config.yaml
hidden_size: 384
experts_per_token: 3
normalize_top_k: true
lr_router: 0.00196
vocab_size: 8192
norm: "rmsnorm"
norm_eps: 1e-05
tie_word_embeddings: false
learning_rate: 0.00261
beta1: 0.95
max_grad_norm: 2.0
batch_tokens: [65536, 131072, 262144, 524288]
max_seq_len: 1024
max_steps: 4672
Below are experts of layer 3 (counted from 0) of a mixture-of-experts language model. Rows are named router (the router's row for the expert), gate (a neuron's input weights, with its number), up (a neuron's input weights, with its number), down (a neuron's output weights, with its number) and show model dimensions 192-255. Each number is 128 + 24 x the weight over its row's rms, rounded and kept within 0 to 255. Numbers have three digits each.
Before each expert's rows: "gets" lists some tokens that make up at least twice as much of what it gets as of all text. This comes from a sample of Wikipedia text that the model never trained on. Tokens count by the router's weight.

# expert 106
gets: "\n", "|", " L", " due", " Louis", " without"
router:113116123157096098130143138124127145100095153142117183113161123100130157107141123125134117126113149128120158173104131150166117138165106162121105106122079159118149090110115100158136135123095085
gate0:147158111137135103100097116100141148132130126134105143126145146120111138083131155143129116107109114084159188115118097144146131192156167162141146126142121132155135101117122126151115057136139178
up0:132085139111145110164147148079121119180126123126134120134146155124177105149109122127100118123158137064143151090143160108153142136145154116112144133103170118137111119132133166149110084101195168
down0:158164126107143150132132134139099146117114136162125176132137154156105148146166101128108112125205130161161174136123099096152138127146146111111127091107127140145220112146132164092129105122120148
gate1:140145107126089163113087138137126146147095093137106125118115141149108105097144119162114117105117112111170136076115108152105153171103152114149115089172170091152132108099130110145138117143129174
up1:157161162135137139141102093148105149123137135139109148126138135132103129142179088166096112124142129107131156106116123101139175128100160095116167121085138111113112125100135127137134148148145140
down1:149107070139124160136121133095162140160125173101143134143118144118156131088134157075111165168091116121097125113169150164121125119108092140129193135153162100108116142125106113121146123131105095
gate2:095122093160075103105180146084108144128138165156155126101116143090123143083132114143136096129111145097117166174122113154184124150161126141126115087169101168083169108108112098151111137094112126
up2:130108129141133158152112144168159127146133127116103108132156159144122132153123117095113135094120144113144107078153145140063144126073150153122129131129149129126117162126141146161153144127123138
down2:161168148168124143148134150129133149160161140127145132099123122125145147152130111126109116090130140113099105138151144127105115167183162107110138107136144114130130118128178122160100121157131157
gate3:071132161126117109084089142131090146117086135085137116106134107118122124129122148153130110043118155111121106061170156133176162173097111137123125111110117108155152156108155099126156145130090131
up3:127101103085137182124110147102115102159113107125108145135099117122121096129120119114121164123146119145126084053176109100085157142122109080152125157134112099083146125116150157132130147155154130
down3:078157120120188083146135124140092106121146157112105123126155139105121107115117161123099091115157150137119118119073141104178135116126083136162110145114138137112131128084151098139158146120108110
gate4:117098106138095131122148183115086122154182141168134117128147167074104127106122092147167123175130149147142185133101134169149090124128134125115104151122125155101167093113125141168140132109110152
up4:111168155107115063106074105100110116148158135159150133129141098104110102108087187151142141090139119166179093120081109105142129111161114088118136097106084108120137095122142135119075097139107122
down4:133073119101180067092126102097143138155146092127183104178130105171119116135151103174161136173139144174124151102143140088129156085141162149108089107143133129107075125133118125114130097125125150
gate5:108106149159088075130169155133113139102097158131132132106123093084119150131150092147131101117129129127128162180107091134160107140164096159102123098119128148116132120121100102127106157117094114
up5:146150090091157179127109132100134129166138100126119124146122176156145107113098158105126157150116136118131092081158159129093154118086164098158127158134110113131124125127152152144156110113164126
down5:111143124121182117156154134142071124133146124142143117101119140140126135091112153133124064138119132135092141133116152132125145152112105116126178150115127144135123150057156141108101113178082091
gate6:110134113146110109142129157107131146117131122172148086123094128112148116130161108102121129169131132135163176165132139166108117150098097158134065140142128113153148153129108120146148136109130155
up6:137146146128110088132098093122144115114147060130129151131135152142080140142163175082109122146095116178143119163146054103130116095081118113118109092131149143191112132127139107130113110155101121
down6:101124135150059108122117125125118157131099167114138103137067132102129156111143129125117140116121123066148119106127102128115135124178097113118097137121122175127151127126099142174167180144133147
gate7:103139087140086157130142157132077150128129104148110119115123136102136144127124072181169107118113137118117138158111090146170134091146132117141088128129121114130147098116105116163177081130135160
up7:122153122128126169108154121125125124125135139116126147126126099089167108124113082116173137140114145131132115163139131117129136134129142125140155133089112091155136190129117118120156128152106086
down7:090126110099158146098125135097133055149117135129113172079126113098156127101104155104113120106133169117132137121100132154150126127133090148136127136094095112130114175107134067113183113151158076
gate8:134118140147120155149144132119098147116108117133098068129108141125139130106166105149113115113113131081116136148117139176160136141074141118160109132129190148105139130122102097118141118120142142
up8:120106155124140162149172145101105130110118123104104084117123124142146142134152155138138118136133144099128099124162101129111162115074149153134130160150171145095136148140129100123107149140143152
down8:117106129120122159074147137120099101117071155128137102073135138129162134159133130143113129156121097136108133124155134107132132132135146124102084155154185109106167130185157123085147107123146132
gate9:098126114118121066070122109093101137134102104101130154123125076110128161095131164162156109104087168125155136134092122103191178144112106114160108130103140144107148102131145091128072130119165130
up9:145120080125132117146148169099120138152081111155165141137115129112146110150157149163142138140124084140117121082100115143097135131118161117112132148129121154132141120129136144095138140096165194
down9:150133138152144164103105147151132149150157154140136144177092195097123154124137174155133108123176121119137119145096135084110119174127155142136126153102103112128169112127154168106103098132143135
gate10:134130127110087148117082138148112136144127096128135108117136097124096088118104151131138130106108094122166154088138117111104122123111148107143118131168177100204121147127147112145150116139140155
up10:140144106150103106143106110178098129092116138095130119119137051077131128116125102178103126173143112143141138171110117135128069159134109124109137107121108155130119127122118099158127117136120078
down10:135132119116199125162124134130098104168140131159126145131090139169118126095106155151154071132154099177096131141130153139131120147087118118162245140139095136138115134102152122127100099136095112
gate11:109107132158099118123151146089106148125136150150095085128128128108120122095153125155155109126091145119124148097146160142101107147115124161130121132161092151125154122116099099141144091113094160
up11:096166108134168149128119103155121120114132151127125114115145111122124147114133127104131123091104122106113149134178091122097120125088140141130140140123151133129140140126092108107103150116099177
down11:073112145177116163157151129110165098135110164132113133106105130125117114130133108086138106105177139119153149084110113136120154109083106118165087160140126122152143100180138107147151133165159160
gate12:113176099143109081143150120137086106112128112120154117124112139077114129100113140077113093123106144150149147112088132142132135146143106164168102179157151149132152169124111152104097124115150186
up12:147093136112114150151104129098119144158136070109133169146159136145105071155152110164160132138168127152080122173162161100123079107116161091104149100116113132088127123118141106139142137126145056
down12:111116153128134135109215116134113113134120071138142163082107111161108163116097086141132090083124154172152113101177136128104139081115087155156123135152134111104158132160134142110110142202098144
gate13:108087131144113115118120124132135121124109143139111093130128123129112122092116064132125122154155117149119174188141078100122109098130108129136126128143126168097133175125120129122116138117107148
up13:134144117101105134135149138131135132105122095116148101144100133159135124153150196133116131137105145084176121095124142167140162151149181120096128114138135112150104091111132151152136090119149134
down13:113144109127108115155140146158123095140118172129113152117168112097141129060159123151162130186151162131122132154128124127160128091123085092196178163141118112130100143124136122119155180103113083
gate14:112107127135092091138133185101090159097138126150087137127200143091118157115115118132137122140121160134110152157120125133126102152132121101119117106135127111125168144106094130201143092120097105
up14:126118151076148101139139106121158110136131153155094155135121129124139092117131085086096143143129090141130074086198122107140140164141073135093134156117113125111110123114113123144123084178127116
down14:083146104132170144143102142116105153080117176121113152151117131114154131125141165114121132134131148121124160146073121126178152128108125148115116127153144154157103107100116116193131158160146082
gate15:101099131121118177141139135118131139135111141135066140143139141161138106123113147093131120139114145144136082088161153183119128081108142137170136137130130134130140137112105109136188121112153129
up15:121125137136104084149185130137124127098102166129120129118130100084131132139150083101129097116133149174096142171109108128170110132173114116161119134106126184097144107119087111115115148144078110
down15:130077156100146128152144131131136146145157116174139139122132155153112086139111121102146106119104121124118105110165162124121139142094121147185144129097116080140119146131202140135127096138107149
gate16:118143105144070075136114177126094164147107104123124115120102128074101122093128098128155121171096123130148216118139132137105086145128126144133111119156116138135157151115114095151123130088104105
up16:093157142122126175168099145159136129103124159146116152126160133121106140092140173180103117169128162098134154092122200100133132127105093074092111138164136121120121117124158120113120122121130129
down16:173122119155127121134117104111163140118087127153150136127123136130079142140133113090104115119139147130172105139164166102158126112106143138121112074137105093132132115144112097108117119105163141
gate17:105127149110109112101137160090091123149132100091100132135111113129094174101122136082111113113100172115115144117097093144137084096095117131157126130146155110098160127115143134132144114138148129
up17:162112122109114136107114107119144135164165103114159121132131154145112103106136123136105132145106090184085191156128149129159112099148168142084133114154130109085144157105146044127154094140117147
down17:125129141116089175178159107112109122157125147139109180125141094124140108151094110161123164127118114100124147114111109142138093142151100106135181141093118136124128127130178107135125159160125127
gate18:100129138155120148101142137120130129134143115130131050112154165132100131125111090184174118121119146137129146158108172126122081126090126148150092104162120165079149193106143101123114141069135165
up18:142113132128163156152128115126116137188120180117113131118140117085120134152147121157112145082115106152117142118067108162135107101106140140141084146090093121126141130126151162136127130166113174
down18:155093155107169144151100145121116137129151121137098148176128173127166133188140130114184119111149156123190181130117160134152182132136152138131146106077111119180150052137157114123147137122103128
gate19:130190124171128126136143159093096135118122125151146113140112142121152141104135121177148135140123151099116173099158118142126117142120149142133117128158106107118140111133102103132123067143106155
up19:135157103142088095104142106195136115116135105139153111135122108105106118126160124138126122129142114156122140182119111075134130117134146153096143112182126130144134147125112066167132123127089149
down19:174134148118111143158128135169153093135105131143148149167115131158138125138119106134160142111148116127129135125142137111127099120124147102129190146122112110071133113155135117105100148091088133
gate20:092139115152115075129159126107103153131118154124135143124148121078128140088116123093133114144125143124133158194103153147160110152118114169132106116143075149094175141112106115170130116112100110
up20:120104112106119176141101152141121127125128068136103126134114164153124093132103123113125121106099126146134140072160091127082160087097137120145115131143134102129117113116144133144149141134156140
down20:121157127160100078111110118139146176095073164120099170145145097050109130087140119128126158131155155106151132134105091125140135134147102115127075091122098147128171116137069090170128117101136144
gate21:130136139130093135112126174121120142160133087120144127130179119126121101148091142154150121147117121177125109099129191121143112130109143136078141131128162128193116137123137116124109083135144154
up21:136158087118135088087126112137134123142136172101182118135125088109085137126118102135133129141172139118097144146134142116115105163160107158128141116123090150121131079140090133127099131085097120
down21:137113099115145152130122149115138122143163108122131140139148140148162077121130114154151085132101122153078086138167152145115142122102153132131183158128130095124106115161150113129119090183116117
gate22:116141130136109111120116165103095128161120104131152140115153127109107151093082119087110112141108136123110186121067122149100112131141143167169113138139109144110165127125113083139095104136161148
up22:144099150110114108198173132106106122140109180152123104123168156114154146152136114158150155106141143093127131077173184113126158134111143116116135184160106106116124146139152133121162102154144158
down22:129147065140151158115086110119070191112134152125160130173163113122127150140134111106073127101175114170140126125116142112114118149166152174120088123147127103160112149104144115148112104110174134
gate23:073140112119126101117125131086097148089173104073129148138165076143110153117117102110101120125121135098100166171104117167108098144139122136102126106150110144135158107129115128170125129105110102
up23:143110136100148176139128123133150126158128098143101135137147148122134106154144128128127133125088114115160137059167122147100123106077157095150097117152140118127109133113151113179136107132116152
down23:117158181122139114113143114167094164122139151086103153107135118088117165152138138104112163088157153149129182139090105128113139142173134104104104087116091164183132098121097106178121126099096121
gate24:094151115133080131140107151136084157134140123114125143112124124077139129106069113133116118156085136114121135114151152203124126126098110174117105130157088132146138147120106106175174126142103139
up24:090101151148081100117144084145171140110118126181088162134147157126114149114157166129104115108144141148147128142096146132116153119120130150106104092162137137104114161133136096113114114130140132
down24:128125111115103156077118111124111103138111141126158112155131151165136103125142086187150187156151119142122118116139131162153114105114154146076142129122137152107085098148119119093143151112163150
gate25:141131079137105179117116161118092160165113141119129134140136171088101137111174120126121119114098128074146187089117145146116120132109146163135131121147139123128132141111127128149107081150132104
up25:119126124122091103138147122162105113135134120161174119116147144142146097150082128153186122105138111148119099107145115116090091138079152088201099128116144133166133086128114137121110158104117114
down25:158148082143152126154126121158130144167102142112120106138161077100130145108132110090126130158124095083071143117133109158098114139109113133156151112102097138159092124089117120138097114134134127
gate26:110146141149127078153154159106117124144116189121156131115149139086124163138121148141118134126133149107133122166103164145182128155146127167135120117110079153131153106136101103129120128091104091
up26:116100106140108140090144102115107152108120080130103113133104124128107062076165112094169109160129107130152138125147124123101120117108117091130126093132147105122146161113134168162122124141142145
down26:145100101128113159124100141136128105110180100099134107126119146159125146162144115139115109154095123166117129095144133123099143137114151133137136134138182124142116129134165123087172146176183158
gate27:100084167146099073109109140174111140099116172141154092111136083085107133140140075131126103106123120128148137198140104112153102131156091164107138110143129150117134143129105122142117185124105106
up27:146162088128151184133141133097141128169147108114140152144136172146134140122105169119130157147114120086121103066155172148086157132057157102141128161121112139146126139130137139136156128101132154
down27:099139117121126069122121133126148176120109132096110105166149073094129142098108109118121126169112164089106121146111129104118126147149115148114100100142133120125136129122109162184145097140167120
gate28:121130129134115113132112164152137131104113148099145111103096127141101161125114151141097104122122128109133127101178089151107079125134115103180093123155153094141137148123132088185123127083108129
up28:139095109174096124154128114146143146170070116111157144109153123130181123094103114102176119153117140148139100126128152115109129181143126204146123132117106117097131170138140119099107123129114093
down28:113149127134082138124100097129131136129149111153163106136116142078140141073127098129110118128089118113144101128123110142123120110128136135088141094121135119142157119098113113146152121116110163
gate29:114138085138085084097156161087145132132140114134154099119090079108114104120127097126119111117106145144189163148165106132148116141134115131094133148189138136148126109128113113116137190084095096
up29:131118109158077137078152088147137137125165093113076169128128181101099130127111129128147123146099101105140131151151140140115112097126155144108145148126127125117140135143110109116135077096112139
down29:124149082099159123151145135106194078139139140124146081120122136159149122095133077125152088134164137130100143095137110115080133188119104116125152117100129158130107155113138161130111099128155126
gate30:142111119132136097167151102161111141104118113188121126112134124113096175100164089087118094136120122132114121092126127165104161139131151159125121158144115123172136132126131177153121131123156147
up30:133186135148168089112156093128106140143103139107135115116114076097115166107145082103130116131144148116105137152091113112137105125175120129138133132125144121112160140136086132134114138168120117
down30:118074151117118123081146125129144095131117103142140132139107127180131095145131113122161160111103137134130108119137154132122117107116124110119178156104094134125164107200122161122137104122116122
gate31:114110154125127085141117113125110107132170087119106108134174122161064119131142145119130133099117108111102139112126170147097066150120131087120123138152100166127127105136119074154103094135082131
up31:111097159133128080114166102119124129140171151133155115139126107143102120131147125155110117147156078148126135116106168150151127135172117117123119128145126136139119116140090135143094090131108102
down31:152108114049139148105169150131114127147143141132153145148134155186110045138111089153149152130113136177125123158105107131183107099123117143148133093096128146151107128144146124133109106107100131
gate32:157129119120149110104155153134124150137150118115103172105125107101102156127125146137105083107117139125153131169116145198136150178117105141109105136139146192153127102128161121109115151140128163
up32:105174117131153137099113140113152160127145122144147116123125123117148177127169159152106112149144102160085119166104119165122105115118166128152087077117163140147118127127143090132097143143150154
down32:091094189176146149117098107095165149142127095127128159113113094154089115139094150121122084149118089107087116116149118131161135074099113135138124146107125143087145127140158083102166152144121170
gate33:140118151081115156081118146117135146114163109148077121125151143125150093114161113161119133099120113129081107084120161109108158147103129098143085108164171106186127162128124071126121116117135153
up33:129119129124134142140099133103135126152152085142147162145122129150133140136117167118128133099100127163152137072150135143108153109112156103114120148135150092095110123118160155124172107137190152
down33:128160140136116105093113116159152170117132140091105122133128128090077150102121148110145163106154125140124130121105138126110136110173144122126112065157141139141136099127061126176143160112142132
gate34:154152127126119159110105174111126132159164072137139122138129133140126091128109152139131105115113129136173162073117153134150146148155146098124130126132191093137127141137137107115128086128155167
up34:143106137129125168156087136104153108142172095136103106126130155115120115132127163116151140122110138149112055117147117116066147113066129147140106123135069089125125137119130116162113128189140131
down34:091102147140129150155101130122127204098099137143092110127113124102142187146120106091093130116135142112132150117100089120134131145169135153105094068137126123140095150100120123143123135158134120
gate35:130167140111120095167174133141097135127126103123186143127095102110124145142132110134119122125152137130149145185116113138142121156108104155125132149165113154112125120112138162175131117148114106
up35:134106117105170180061151162098106150140152174139075105147112156130167171117110088076141150164128110140086067113173170141139116128108094124129119121130107144108128087124162165136136143116136129
down35:121097144105189149152143111142111119175102122145113147148132136138142127190140144136139127130166133180118107139122135156116102136100107125178150138127155146158099140047145120136135109167085113
gate36:121085116125097174118141128137093167150136144114125123129118153075119146126127092155146117116095141088157185133124123123152117112088119143101089110128157147119157143115120103161157103079140157
up36:135149138125110118120140126146140141173111112131123113127153121145152128156076134106127127146123131186148086103146136145105150134141129150159126109096099102107138146145146131096133142139141139
down36:164165114107114146130101057129133137117090134134128104094165126094091180127110153147132136154113107137162156125067108099108144090174142171095101155112097133088169133117143109093138129101129108
gate37:102134125173106135134145154107071169130085127175125097107134119098114122092118118125140107122102133109130168118141135169137126166097151133146089100149104113149163123109117085156143111078107168
up37:135131154162135130127081149136149141106131132108047130140129152135115180152189098120123106138122162074112146153123133138104103094067125093113129136152159109165113124136099100139135121107118098
down37:123097143144113152098126160128151120135175127117106154143042131114139142133158099099136167142111129111145128150130106127122138116109120136123188098152164131104089165118090137122144137104125113
gate38:112142103164112101168110144118072149113099156120124147122098101100117138106129118140146102128099140116121149143124159182132138132096120107147110131146159171109156133114131126178141152124108114
up38:156087126157130103166139097134116124131123099159129127129126127119110056138129132129174130142124132185154140121123094148110121076132147100138175132134108156138142137114107093131098091108141127
down38:106127118126111119108085161115135114164111131138147124175102113078119096108117103118095154109174148137151125143115120147153096156133092116131121107132119135144114145143084104121116114113172141
gate39:117121109152111140132140141094062159139115126131128132110133131119089156100098093155124112108111133113118129183096128155099163127152130142142110087132110117128159166100118153174144164132127184
up39:098092115157086114132165139120143115125130113151087157144123125116121083146117121102129148149118118100122128114173101125152104119065122104127115132161147158169120070134111106121148132088141118
down39:122124108132128104138154126144129119152121110117126135114105156103130158112127121119148081090150107127149143146120160131104114119092131068093134151136132174167088083078114120165096081093143116
gate40:112118131160125131103151169101084137102155119152079089083148141123094121109139118142127112133113135106148162102126095147102127131202124165096133121103140085164157123117094087131128131105149125
up40:106118118109126114196142141150154120105103109140126111111162157165172112142135132146113118139140107122131158150112160152103104112125156110193114142140167145144127158133090083108126104132162166
down40:116120151137099185163172085165120127091110133103125117130116115133128135141140147121123088132144128103113137095136129108130103135082138108128145160107132165178134140116161123094144145088104132
gate41:108136111153102119103131177120082150120159091124104149103174095086122113114082099133167107120099141113129167121088098165150104146149155133080107107146100081133150129104104111140139152113139178
up41:173085128118138187109130142106132108159084122143112102142095186146150101152111107069126133128121164174167125100176114143111141121119128125134140154110133039100111144142119136118135112111114115
down41:099109143152131160151072150132101141101147122134124134156114118119178141154120086133106144126053159152138148139090118161150135123171102140078137120096120140138072130102077135092129149102154116
gate42:104112129137082120163179156121090140105124124154120092111152109094126117129109123111099118136110132130122161134155075106135100118165109110093096159127162166133168108109106148170174134122115110
up42:154099116062131176142129120126127101130136104115181134123125107151162150110112133151107133139126102128124154096146098100115157127138124131120147151116140140119156168127105128124111160125160108
down42:145093136124070108150174129140121133114121112139125164116143086105124147113129108105109106114144141130128118112156131115187116120123095126151083133098092131117193158156168116145150132153122153
gate43:115124108127090119178164121125086150109151116136103131125137138109150141102109108130156102149091146142068154153063135191160104135111125173110125096166114116121164164101098136163144100162119198
up43:105168127091148088138130115124137133140188178140097105130135136098139138084099118132111123122099134119140159149110132109190117138149097153108132108084112133092146129144093110115088072126133182
down43:138108141105095146151145148123118184149124130138122144128101153136112163135131101121084152154132191139171187098134150095126142139149152150160126098104121129148152136132186135125153085145139109
gate44:119122112111089123124147125114113132126109107133095105115121153120142086112119115105124121172132093134127155135113131119110128126152112085100107116129192139154151188122127091133150138161150096
up44:119103158107158081135138127133145148142122133166156135123153152128125100113170075152113113118131166135144198105121151130184125140151110111140136141141123114101121131112120109139139068106140170
down44:142141120129130103144121151145160156131103151153148141142164151073114149100106121151128180106118137168160124105114113104164097088196118136099171140124129115164103125122157111120112108099123121
gate45:130132123147138164101096124094094132125156097118171122118118090132080192095137093111143112120107135099146162135108076120119132136151149151122124123184119111156121151132123138129082173103138151
up45:120105135148133145105065170135105131115159120138108105121157102138123076133136109158131123135163141086103129113098088084140107126142154142132120121151158117163123103115119133135128132146156134
down45:155113149105118127122162130123150100128126098163152118098107159140122099173112156173151125100137130096115110134154159133110111131086157132108147130141100077067127153136094138108126085133152103
gate46:099141140121093086135131157136083155139095148107110154095128105081115116103104159154122105090132117107117150156117136163149136143110132097132126103104142137111153138117133087170127122131114158
up46:132099119153095116133140095118128116138118138139146147093178130101122135114119114109086125093136127159126116139130089121119120153147124204134126109114131187112161176126112116093107110153120129
down46:124179105149102127114040161131162101105106123131136070120132155102104125102131125128185104115158160150086162081132072130132126135132153151115132152141137103167158154136150131128137175167154158
gate47:145134106164113112136144161133109148090079142121105142110122101087134118097136113136142108124138092131110156151113096112127116147167103156110117099124142139113136115106102096126110159120085115
up47:120131134151126080133123125156126129097116156116109154096133075091130143110139105137139113108140115144110145160089101102154090138170085161101141123106131155102139123119096092105081145138071136
down47:133067080084120163176135138149148094131138186139111121182138095146103087069167122140153156210143149156164149123123129148157138102087097128129157159138135163109120133094160133073160149140126095
gate48:098101082120087084136115143136091141123101139137137155103133130099101168102106111086105099167074149125152142154119131176149118103089132187133128141143123195105139127112101142141149101118129163
up48:089115147171122134144119116134163130140098065129093141134102154123146117134137107108121121128143123097101137134106134165126096137124128105142104144127156140168091164136119088123130110112163159
down48:092180150150084127132119103140159170085091168146130184103134100088120125060141175143099114152140087122173150137108144127066126128157132095124176126135161147144129118077097122140097100107111101
gate49:074142123167133142170139151117071156108073140156157106124068093108104104099156086122131104147132120096124146105140116149131114165092129162130102112139123121119158130117130114142120129114119153
up49:095131101089158087107117125127136130162156154121118131140103127097131133115094133150145115099152143110127119146167175104108122098161089139157143160149159102098154130131122135121094119173146121
down49:098107106118131154134135172165126162162149147127120124155126093102106142122099089167171050140171142174113124118120160105133101103120158137091137139109108121111123148122174153076115094100154132
gate50:142157061142131142146171164149087144089113087148127123127111135107133083081126100103145133131123094110142180107099113095103101135137125126126113127127162155114151131103130120140138136124125121
up50:110081156139110177133132119122117121122140134119156099127139141127133161143126145129111084133106140119129156199125115155135130118096133172140132134171147105134114142151121149103162162129160146
down50:114132168169119087097140137108115147111135094118135109104114156118144134152135139115127126088130116093084117161104133142106130194096146132141097170129139092120096131210098154164121105114188135
gate51:133137160136088129087101157132086137112142112114143095101151078117073132129098106161144109070092112098142164139111117132115154124135148123150111102161174105164135131106116103150104145140122167
up51:128134172139144092146130107127121128107117173126096109110141109102133138114149074173109113145166122113110129182116117106170124135159125143064159131124121120143134137119124092121128098182127122
down51:156104080132132157161169164120127097152105118149157126137093125148157114126128142123124154129132077147095112139151169141132104131069128118129173137140121104120114146158130101136131116110130108
gate52:133133133151133109126174163118093147125117096146072141118161131101113138098115137150155129102110155122101123093124131160149116141082134140103116125143090093105159166103111107120126072145131155
up52:151071158078113155122143099154129125138120095096132146139121144110148114127154091140091123151123159185116145130102128117111149128139122106173111118145107125132112164139114133151158132137151114
down52:107122135134107123142132113151132134114082136125110161128165138067118108116125115118077164119126166119146122154117154137155104118186109141141143125114103150127130065109115138139134161099144128
gate53:106115132137129134124124134128096122153134124112135097127159143111097071118100154109086107092116134199122142131149154143117144141116090151105113124126133148116159143118134119122138153115101189
up53:178149129180122120094144132086138120146111138110113115120122126137134117120110134154162143175152080108096065118124190115147134171109086150062141131125121117143139119131117099116087129136150074
down53:190122130140131146126140142119137128139180152154173103154119114195163107121150146148133089169073138127145130148135132165132111158090123113174157089132125077139123163110124139131093114174094094
gate54:096098130148142099162152148108073147139119088170164135112137141103097110140117142098153139104120147119143133216108148133163159127137117119089113147109105145109132169131136124122149152105129164
up54:173086140162166136154116128104146109143082099130175116117128096138136109128123100141141161179152134094118151105131142128116132157139147112122140172123144097140144129125113135109137124116171049
down54:142138117140071106090136108116103135091152141138118133141146084116123139071133119128119118114116140146136079129137137125152114089056125145125159101161141139133092152117122133141111112109178144
gate55:111146109150066102178175140112088142115103116110140084128087159120121142138156116136107123132104128098133153091118112112141141120109168158148115136127163164153147116129133117132115114087134184
up55:136125102109064126136176147093103131133143116134141120141105131087142127159140101152133131101137123137112137095181113136121166106133161140162122138091152172128131139128151134131129104130153160
down55:139140097155152097128121116120173119082115136159136146127164121124128149148103119139145102130120146134129127149124149131164102074161117106140083118136176099097147144138129099131130127142134107
gate56:108147122164099060128144158103083139094130138098139114112133094062098109109120093103149116154136121154130161176124124131131087114140122153087105136176115128088166143117123140189131129138076123
up56:133120144145140055140141143136163136136101131129096102113134133122102097120141089060101122113109191149119170129146129122128074106141118155131114153145133144114119117137072113151134112098119184
down56:148155088139122163121086089114094157136091105117142133132141129094127127116124109165095156139145160128159166096131131120131152095109137104113156121136134082106116113094138145111116145137158123
gate57:150123083147107135136066159110108138161112125160103121117123125172125162138142131116119128147101135145161156114116122157142149101125176142128133122149208128118135109118134150145157107133161150
up57:146178143127126101120135108129117132087099180104174113117113094098100164112166122150129112138143143083113140155096127104174133131174111119108151175122127149106139117129114131103095140117085094
down57:107086123101142145126150157106152121110130120163153155122124141179121098099127105103129119132074093129090104104181175152129180081080154129180167145135108106131111165163167158110147104153117138
gate58:106150109091134156134129188172096144137111132173113103126118130108107087070167087133113110117132140103121153148123110163115129117122152167122139113144109194088142116116131110112186104142096144
up58:126127170087131133165155137100109113072113141128110133137115107112099155128152154168116125164120136111167109141104101110182126128097074088140122143120109147146131084132122109121140117140143126
down58:127134121129153094091141129157116160117147072145145115143089123158121138119120132110131125117156118117082123089092176129109142136117122091120081110120124171148136119135115123148133148162149145
gate59:112161157158119073137149160118105122148097180100155109119152086092111175129121122148132129115155133103118161188089129146169104148141141170122121105106096139098143114128122111139094133102081093
up59:143140183095170123180096167137139091152134167124116114133155099146134161195119138174107150087145108124102108106149120122156142112137166144115155155108116098107108121140146119068120111160119123
down59:127150113146099117131124100140136165117081160139117153136150112088120130130138104120141139125158149127159167125085098104137101148142101146126078085133103150154165113109068094175108138088113174
gate60:117175107155092143110137179102099153118091116122102143106152099084119139116076095130150114080112141091135162151112094150142123128144152159159097097146136103137156115102116109150142091095120139
up60:167162102104112120085169099143095137132146124138163116134110142143123130131069115128125129203094077164128114131132113108210140138149093160111116114083138153165124129127121131142115129152141139
down60:160154129110140126159170131076128118161061149145125147137129113148129114095114140139162122152112110110122149173111147157118101140155078146089121133134146149129166107133139149187131129147109103
gate61:129146128160068087107163147091102148113125125105169119115105087089130120133135101154144110148107115131135151155128125146157105137105130137187087139142099130116147138128139172131098129107110110
up61:170110149102092126107152085133127139080118113145147133119088136119140100137117103150115107108134095117111165120108086115157140109139169100185124125105151130174114148127143153134114110151148139
down61:144146150140087134084146145129152097084083109107107123133120127114149116130144130124133116122139162099110121147122108127137096147136126111109140100136128127103188106210061108150158102115133117
gate62:161133120147091147124140101082099129171098148156112115116096167136182142115129075130138133163099140126144121079156114116139120116139174114144145120162129123120131089140145127137156109136137189
up62:131138130154110141109136111103128144164098105114090150110119151130162184135131129068144122174114115080098116115130167153135122179107132112116139166118126129136110079132132121108122139116119131
down62:123116126092114155118136135128121162122163135118130141083128130145142122120138152153117106147163123103143150150172132131135098180079118141111113108128126116153141126112134142129113116117156102
gate63:083151152156105124138128173129069140107163136099131108110139113071080130122102117110123112073113134146099149127105110143114092128143107148118109102140094135104164151113131107157150112093081140
up63:111169131137159152136164158143112147090065080111158119137097106102144168142094130162133106133121124129139114173073117140105166097149138126153117160085131104171135155138113128100095120117137166
down63:124092139126079123133116117148138118112146129153129130137120095125118145104128119147105128111100130111190127150104140143158129109191112150091088109087089118120133115142112149071119075102138113
gate64:102160117162096116137152154113089153125075120117144119119137125127108168108136132128096117144092160142141150134116122158115117155110148147111108109151156161079149097108136144166135104130087166
up64:133117153121141124107109177110131118141157156122136119149134096150091106153156140125172144107136158137149141088199160117128131170149103113107139106123093099093129109122160147133128114104089107
down64:112132124149171112114102155120086140156187140129135093102113133136136157117128149127117128145093172149144132122142126092143158139097162148124136099132126086127099127123118120127112114095133176
gate65:146125140133115110156076122116091148127127107128152119123132127118089090107142144111110107140106090129119123137123109132074142122155152156089132163195148122181153116114138095148095144138127137
up65:165126130167095118105097095127114103101142159115114116129116134150130062129096124112187143099120095097122141136132127128098101152114174157148141154171180121170141136128118157138125127145111140
down65:155118127124147149117090128120131091119186095130149123100139140151165133153123116146164109084144134147116127145174164133101103203075153119125174140126112117145111150111102139112113133096124124
gate66:146121110163123122090091111114101146108141121108157140124130106134122156119103077123170123106092156116138136159121125130154140131119166140151113125161120097119125129115122134160136084114126202
up66:137145102126131139053141142162124116105140117156100147144115089134103119153078091085142120110125097115145074117164097141132122097106096138184143169129149110173124118134129120137100124095141075
down66:130162145120131119159104138087134115137145124146112130099126097120154102133132112144152061121151151130120128150114111122100137140162105116128142111127090157099108113136130167141101097134105070
gate67:120121127143124129134111157116113152130100134140112115124137125103129137121125070148160105143094161116141167111171129154083131152134149139149110119148116090189148153114111098143141156059158117
up67:180149141164108093116124094132140133128118148129164125118168100132086165134167138140169110086126112128099134165110173146148175116153146158116107122112121124181136160145163143117117167168118121
down67:153114124160120176169099072131133128103163191099120120112166119150116127152167185104145127156135097110109123146134136181126156133134120155137124140151140140115120112155143139128133111159110143